Below are experts of layer 2 (counted from 0) of a mixture-of-experts language model. Rows are named router (the router's row for the expert), gate (a neuron's input weights, with its number), up (a neuron's input weights, with its number), down (a neuron's output weights, with its number) and show model dimensions 0-255. Each number is 128 + 24 x the weight over its row's rms, rounded and kept within 0 to 255. Numbers have three digits each.
Before each expert's rows: "gets" lists some tokens that make up at least twice as much of what it gets as of all text; "comes before" lists some tokens at least twice as common just after its tokens as in all text. This comes from a sample of Wikipedia text that the model never trained on. Tokens count by the router's weight.

# expert 17
gets: " of", ",", " that", " which", " be", "s"
comes before: " the", "000", " he", " a", " his", " which"
router:156143121099100093115140156120144151116112096140129128082126131127137146119115169168130143130129115100164090140154105152106140103146167147125147109129110166117150151142125125125106111096112120099093140142168125106181117160148124135136138138157113128133109084078108114134126152101142151141137105156147155166156112092123128099164092119132138140113087158093151105129137127152182096121131155148144151128150155125104119141129104143161148132123106093128070136151140135158097145172160129093123138123136106159138144119135155119130151101161103143106154155136088156078116166121164130101060109151143127130129141129125100123167139157120162181168160146141140123158152144134117125103121124179175149129120200083124139080109160149104093122111140158094111124099093169139093121124134116
gate0:113119189087102118132144164101147139110113113126139115099129123155156107131088167132141154186101121131140138141154151110150112122188149092132091127115136122103130150094120100159117103098146076181170127085134133100169135140132162174087120115146155169131108125134108100132153133156128123102147103123106162158165143133160121141155100135094138130089143129168115119128090122138071117114130141099136087099162138136123116133134136172132110145147089122156144139169117089147124131130110140155168174160140135091126123146145164135139147136148158129124085142114131090120110140111069178095161104124151137118115124111120094121147162138123137107108106128111109140148118132124158143135117130087173152139152112124157154125104134126101099114103140104096147094140130110144109163156141057
up0:153106121081130135138137145118115158124085142096118143164144182134113111138133195143064131126142130162125137133145148156126092084091122166119122113104140100152107134158145133085163126163113130151152135120119133130125114132159129112111136111110111143110115112145131102146162139131132123162134071143141149140116141133121075171130121117174110127086165128124126128101094132144145070150146124097151127111097150147162170136121146113111118129129125123100104124125138148095135076125145094156112126098144095131157126139145094154104057110111056156084164109113130151042127124137157110102127142111129116077146152120139154116117161111130139139136135167134103093096134133131127123100107140131140123120118110104142114145129128113132154166164171102167094137103109123105119176091146143
down0:110132175098130164103117134145156090125096100117120141174139133100123138103151142156163124164102109171123117126143131106137148148114184146116132151131136130172103163160135117134145127134148169163179172136130107103083112096127136164161153131167114112119141121133133144108106133161118088092115101145142069131118124143143130152098117065120132146145102128125137148125106141146163152109104120126194140127130118132129105120141125129116111163120102133075132111161110096132111102141130107145141140139129117084146130124094122121120117128080126151167123102160134136159088123123149122143120109153120131089138098148113101166127161168101095108092155103101123114155157183097102092126133122118174140101089104121126091149103148120123144152101166118098103120080143077158163165096147096

# expert 9
gets: "1", "2", "0", "3", "4", "5"
comes before: " |", ")", ".", "–", "%", "°"
router:108136123154136139135107129117100118135143145133136071177103147150147130145147108173074141182138178115110097088119147079095078166104119140133079123136134141121159133088137087111104128127137127105062081167144162154098118116146110125125139101116120140118132153087067165127130128152095133116090146119121145104105133156106113136143106098146120110157124151160101133131127101126149103167118118147110102132140163116106125130140099117136143163107128152105149179126120106114136156121123116117134144134095092107095160116087138132147140138147156152135142136160089136122132150139130103149163111115096099101126144162120133156104144150166135117165176146126121130112133171118158155080137172084131108145161113146104141125111094086117159127133133154130112126134089151069174163150122121
gate0:090142118173121155156124151102115129074137163146125130157133100090138104131139124094131151140126117156128156192163139091139112138123149126153113113134125114177124139079118144130175146154142174127180155080187119158099114124140134145136098115117106139124155174127163141122118133129118125099138106123115149120125095107164125107108135129135117087120133130122137171122111151145152132144142119114139133115122115117126148161073093147108177150196132127101142151100124104116122140162106152109110128106170162124154112107119100117113116104092144085131161141107117084086166130164148117151125100166108142091150141154113091152070133126146107127142108112117110150114179139117126125134130153119151135132150176118105113135132130152147161147117145120093121173104117183124156163191147155
up0:144115116183114147135078112133136141117182127114095166123169136141149163168133146136104129108133131123112122150174098079110115117165137111103123128148160141158111127075178153103167133166144136154074147116145108115117113137140095132176165116106083132148128146115147138119070104142132184116126152151087110155155130122131103083146095149126121115127085114173138174132096132118126146140130151121101144130119091123177145127091115133095119148131111193125137130103106105139107161157110079105107118139143136171127124139127127147139150122127134153127131134106146103137132117135106119152113133162126128077123114126119127109073094115152145077131117162120140146135140148113119096096156183134143124121139153140121101130143126185139162119170099115124108160183127111150106167101141127
down0:132124131087122102161113116096132110140107141161145125111094140167145127082107140096099089122131172104164110133111127146114153165118113133132105138127122147119096120164157110153098158123098102145111082099118106134121129158146100140158108126080139148134137107120132134096140131095130121126152122159144133122154139105149146104191102116161128128109087180109122126178134142137114166101119107107171116142159151158146137105142117150114099169154131166094121129119159136122150153148174148100136106110145151089133125151109124123133154136170072115132145137130117163106145106105137071116162158138101102093136119113150100170168127095145145115100136100085134149148127110111176101132117149087036122117147112133120137135098144168112162139125135157128111148151103182107119110159116156

# expert 26
gets: ".", ";", ").", "\".", ");", ".\""
comes before: "\n", " The", " He", " In", " It", "5"
router:126107123130091123132114141132140084101115110141138116139137118162167116142093128110109104099146121122148141110129176128134166081116104109123109133146133158134160154108122109131157127165123125166114113118144155116147119073136086133137067160115121160125110183159120149121116145126121111133195115133102176119095194161092137133114152141135137172117122098166121075072132122168119178088190124127137142125162145113159137112161121089102155142142124073160132092187124122142157133121100126141136106163111103139128147145143162122172122125099127185142135161114095158139147160124161119149100156089142125106106135127116119120133158104151175105122118117123137129111125135141135146112125151103135098123130134167150118115127085127123108118154143163119102115114093112147169150117164101
gate0:120080176118150125097154162131145137142133138141126124078170174125110145136118165121153136099108142143130154113137153140123146100177133135124106167198116129139149131116091094121154090147139160091148148104106123128111178113137137106120125135103076105158106134072151173093124111134111125180132139139131123120091152155142124141098145084128128095136144119147109151126151161149128149132150090112118111160137153136136148163116104145129158109099154138144115146127118102120143129155159143145158163165090105127165134141128080121108139122119118178092084131100115157097133173118122144090116117117151178126085129118064141128092102120149175162116140142104116088136149148168164112102138139112135123099121103163113117166120168112146113133166109144108163158152135113126117142152136144
up0:131113135114134176102145117133160133154157104112146100154111093139110124162154106127142139172180108117135116066125140156098143176142095187113122107142161151106145121133107130144153133160098126150126172114159105112117139096085123106129156133120134092128089169119114112124133160159118143145132112139119135126126106103129184106094134115134122117139105123107167124136113172096086104146172111094143119144143084099114129088134131125130124131084153106102162117146178102112116101135114119121148075158147113140088119134121117156134107202137141130158116135104157141142134115154073145104127155090132111102090110133101117200140173128131110128136113128170110141160123148137149139091122137152135139134072148149154156113170088110125136151163122137151115139118149097133129109146090151
down0:104139165092106130133133191120124147124077135131132152126131105118149191114139105060138153070163145088115112136141121179119143122105138106134163122086148128100155119170154110142071101105102109125117104066100165118107118134157103153130105120124177134130134151161111137132125123133119131117106156133133100138132141148128108149130113144107093163104082108110119144157123150078119122093131080108132119109153143166120120150163141126140157115132127170140094138118105106144074146131105081106082125107121125126117149126053142117117102123107132089094151106101121136117113133122139104130123133080139171097158179110137093123172113091125119121121104164089161148104114127152124093103125153155113144164141107147157119120113138124126141119120135164110130091135137123114168124139139136

# expert 42
gets: " ", " 1", " 2", " 3", " 0", " 4"
comes before: " |", ".", "–", ",", "th", ";"
router:105112118089084077177133124087120147121174138132130160069126138139087148117126128144156114083177130172133118120108134121136118154134117105117137106161111136139119115128124125137113142086128075160166162085119136132137159118162120140104144136116113099123108084121136112114111089121124126169138126140139146108092109094126149119103120122125123126125090119108126136105126111130070132111162142139161121145129091153123118120141134096109147113125113107116112131095119134155086149125171169081130087148118125122146141154087124069132101063124132162163163136117135120098141127122108107162119145153098121109104161118144156143154122120151139102103108097092173099096140115129138071180120127144126127116108094119162143092126135074098124129166136155112131121144080127167122155059110120
gate0:160120102149156123166116132113126127148114115135127160106146145084122144136136131167102110124117127097156139112114133126150151103119146089103165093069084159135148098107116156094123108098185126150127115100168155131110156093112135133132115132120134135119122119150139103136143138144144148110112097120123104123115122157171110133143113093143144151121118067100141142108133122165095121129117181139112089152139118139124110110112096156128137140129121138097137133155097107174158140092160160089132107136140178132139091106114150140088179147140103130103116096133198149156136135122136113092119091135126155133138137158116122106128063124170109156170101147132190136134130142102118111090151127175139111093112156113123111101114143137127099115117170124107123151128158085061108147108178090
up0:155137097114120126127113130137103138155149138154144151095109141097118129134135141181120132125116122121143126134141155133138172114128131089087162097092104148148141094104118116080098084105183118150108116105130165116128171114102136160100093140115125110122103145136124096078160137145137129137120120130092133151128098168133134159127095118174137152124104084140113150109130079136115147117135161155140083159123136150139116118136097113128114129158146130087138121152098096178158118083162165069104119133147132123106108079142142162101172123172132121111118086129213148121136101128122111108126111160128153142158166118127118105121114142147139117186115099123153121143116136131161123123119136162127112108138144160130115123132161118132095096148163137083163096150133098059114123116142078
down0:147126128146172143133116117107146158152139154152131142157140099133141123115165149127113146159115141115118157099170104126104088170131116131173133143152157165157143125145160110145163124122071171138108134117076129128136129145169143130131129127121143162115153153099084155141117171137058115159073156145144147080171092087098134134097132125125099163103161138143106143090122148129093117119115066149148121127142108161132146119086141131088131113137077100051130139128138120169144145125106135152107146136117116094118168148180101145180148118131111119168107150154161135124127121115113082137150115152149137131113133143137185134152132163119140124120159145099139107117133116135167140128123084105152149107116143130110132138144111105126151167141116126127194093125139135124137132122137103

# expert 31
gets: ",", " as", "\n", ":", " –", "),"
comes before: "\n", " and", " the", " he", " a", " but"
router:081151136164095107126144125158137090141140114168169106138134128147136120148142110181124121194152110134140174146104133089129144137174117139148090125094114133163080112126119158091170153125118083083128152145126136160146147115108145149077182116130143113161122098182142139135115086131090094124124139118122094116131142107113132126128115112125098113114142072137154176129144122119102098170133115097187107135134078162161146149123090123127140106139174129153123125095147122105155124158107119139089139114161164148108085137095138123109156100141126115137122112148136174115138110122185168139133144129120137085152115185099132132144106128160119146145129100174130142125136142125094153136156081137136116121135136132149109144103098146117118104115109133130105137122160114189128141111110126
gate0:126143124124125132165158109069138125111152140149151136108173149149207159185094129143145150101145141104147137125133118143162106129110096140101148126154120121140111118168086103135146138179088157208133111107099137139160147111130132104127115166191170095158120135143121138112116141141060164139138143086155112104102122132108171131150122107104109110095152134108139123112154147167081101117140130132138139122170143126107135125115134106152111136133145136105128083130096114107145116097113163154155158090135136121147111189140125156094141120135138129123076122143110140193150127131108126156105150116182119112138101127149119153143164131130099158154147127124153147103106088125118143151150156115133118113143101165180114128122133133095124138123149126147117139146155092095158132133146129
up0:137170144121101088116094102188104137127120137170140130140065137181110110086113105129145101120131096131140125160119142101105146119123164157106121119111094088124114109144131152120124095100117121106161144164127146085129117127135110134100134134122147112107163046094134118143115111139113143121130148098145116116156147117133128149177107141183123162177112099125108124122080135127198138166133133120096132156118151110158133148150136121109106094108156086111131180140131142135100116167127099112109139115098090146107132148154098129143116099094117173114118106133124113091163094134151116154123103138130138093107105139134163122093133108133146122141131077130093140155122152138160118114141142118116144110125172098163124147131149066164123111113115134124158159136115117101074130131088171
down0:113136134127154143132138112099133105111135146147158169136111138164139153145104104185120155144133120119108129154077054086129093132110158120142147108123146109142109116155145111123107170108089113110087149138136138187146088109132156125136137125117144157195165092098133174082133126129118168129125110136120125121140155132127133097140117115137108153101113131105158150148149164089121165114131139121099095106144140113123123134118132151087125174131090138130137142109042099143109134072123158122121125144122152166141114135081132098105144128135126081108151133145117120124104118151114113147169137077107126128086151152098122107122172121125171139102134137103095119156128131125079127145118137158104144145125115139184121133159118122132105130139128142148156121094091099056115139088118131

# expert 14
gets: " |", "-", "6", "2", "3", "4"
comes before: " |", ":", " ", "′", "″", " JPL"
router:105115112117079151155134144123125155141124156141128095119128136090145162119141148106143167133144148107167135102126139120114137104140171119124121079163123132149106115138102146143142147119129146103140124138127156129119139158097078139159156098134183168148115116121102099143098117141141111114152108137123121146170119143120121160142090144122136139142149098118170147139161061183126157121146114117132104156112114171071144103150100158174126095153155101096164130160133129129148126114097118141108143132103134101203208168104171142105154171150118160132131149162119139163126149142122075138147101122130113118128126112132063140128188131148132116149115127108130119087108155142118151155113173124163124111137111137145162095123156125126133140109097155136105129120164162126163145144105145
gate0:127158087141134107104133170138107142168095151153130127168149144145141114091130146103089155169161148130148163136129112154101119120103125137124157104129139148164158119085095174098136154127104145155119111166143114080108108171146110129126124130068095114112131161140131118121111116167107167132169144095107173098125118126116139185143171111120111114119118113144117146109153076144131131158104137133138134103172109150131141156136148126074130120072163172115184144149125112133125130146125159122131106124107143098119149103076166124097133103148146098146106113136163131176112113118097128154128111131119154110133153126083141163125114076138131106109075066111124184130122116097146134128157118140136099115162126157089151151121138100099133131082144157147124120130143129148128129108155128
up0:098147051170117135130161144106143135130189129160137104097126148115128167152150172139116174122174141146193128167132090141129095117065102125133128116151143149113114145095115168110149156124139106134132144107135137145098076149160136104147139086079139102075096144158129114133095144119127165129138159132135120124145124130114153100142121077075109137158083126149184103076173099115128105149118108117143114113145120117152119132147134082179139121120120103142129140105099130141131161148117127126124131160130125150147134133117112137153173124137066125169115160137110094166113154150147142086091158130154134128125118158141132115131138111126112121076092139128148158118146107116168142095171107138115101103121142136127154140115115162139160125120148138134129112117131158132121099131153143
down0:091165121118114124136170144131106140128121138095137157152140078127095105134088087115141118108159067130133109134105113115102144103153092127098090111124165106117077128115176117149106153112131112124135152120139134143144146157146153115124150172130156152136185148113138148103169125130139089135128156155150119132183099135105134117149112124119142151134155123118135118202131177104119132129128139159119124102127120099118189112119143140151107114093148162119105074136108173146137125138117101127116134132128145126096126123151138112164107137074111093139116100142136144173147096110108114085181115143128129130150134106097109141185113122122107175168133157111129146135111141081129145092123166099121168123084173121120089142120117118129150101105124124098133085101129125141136095147117191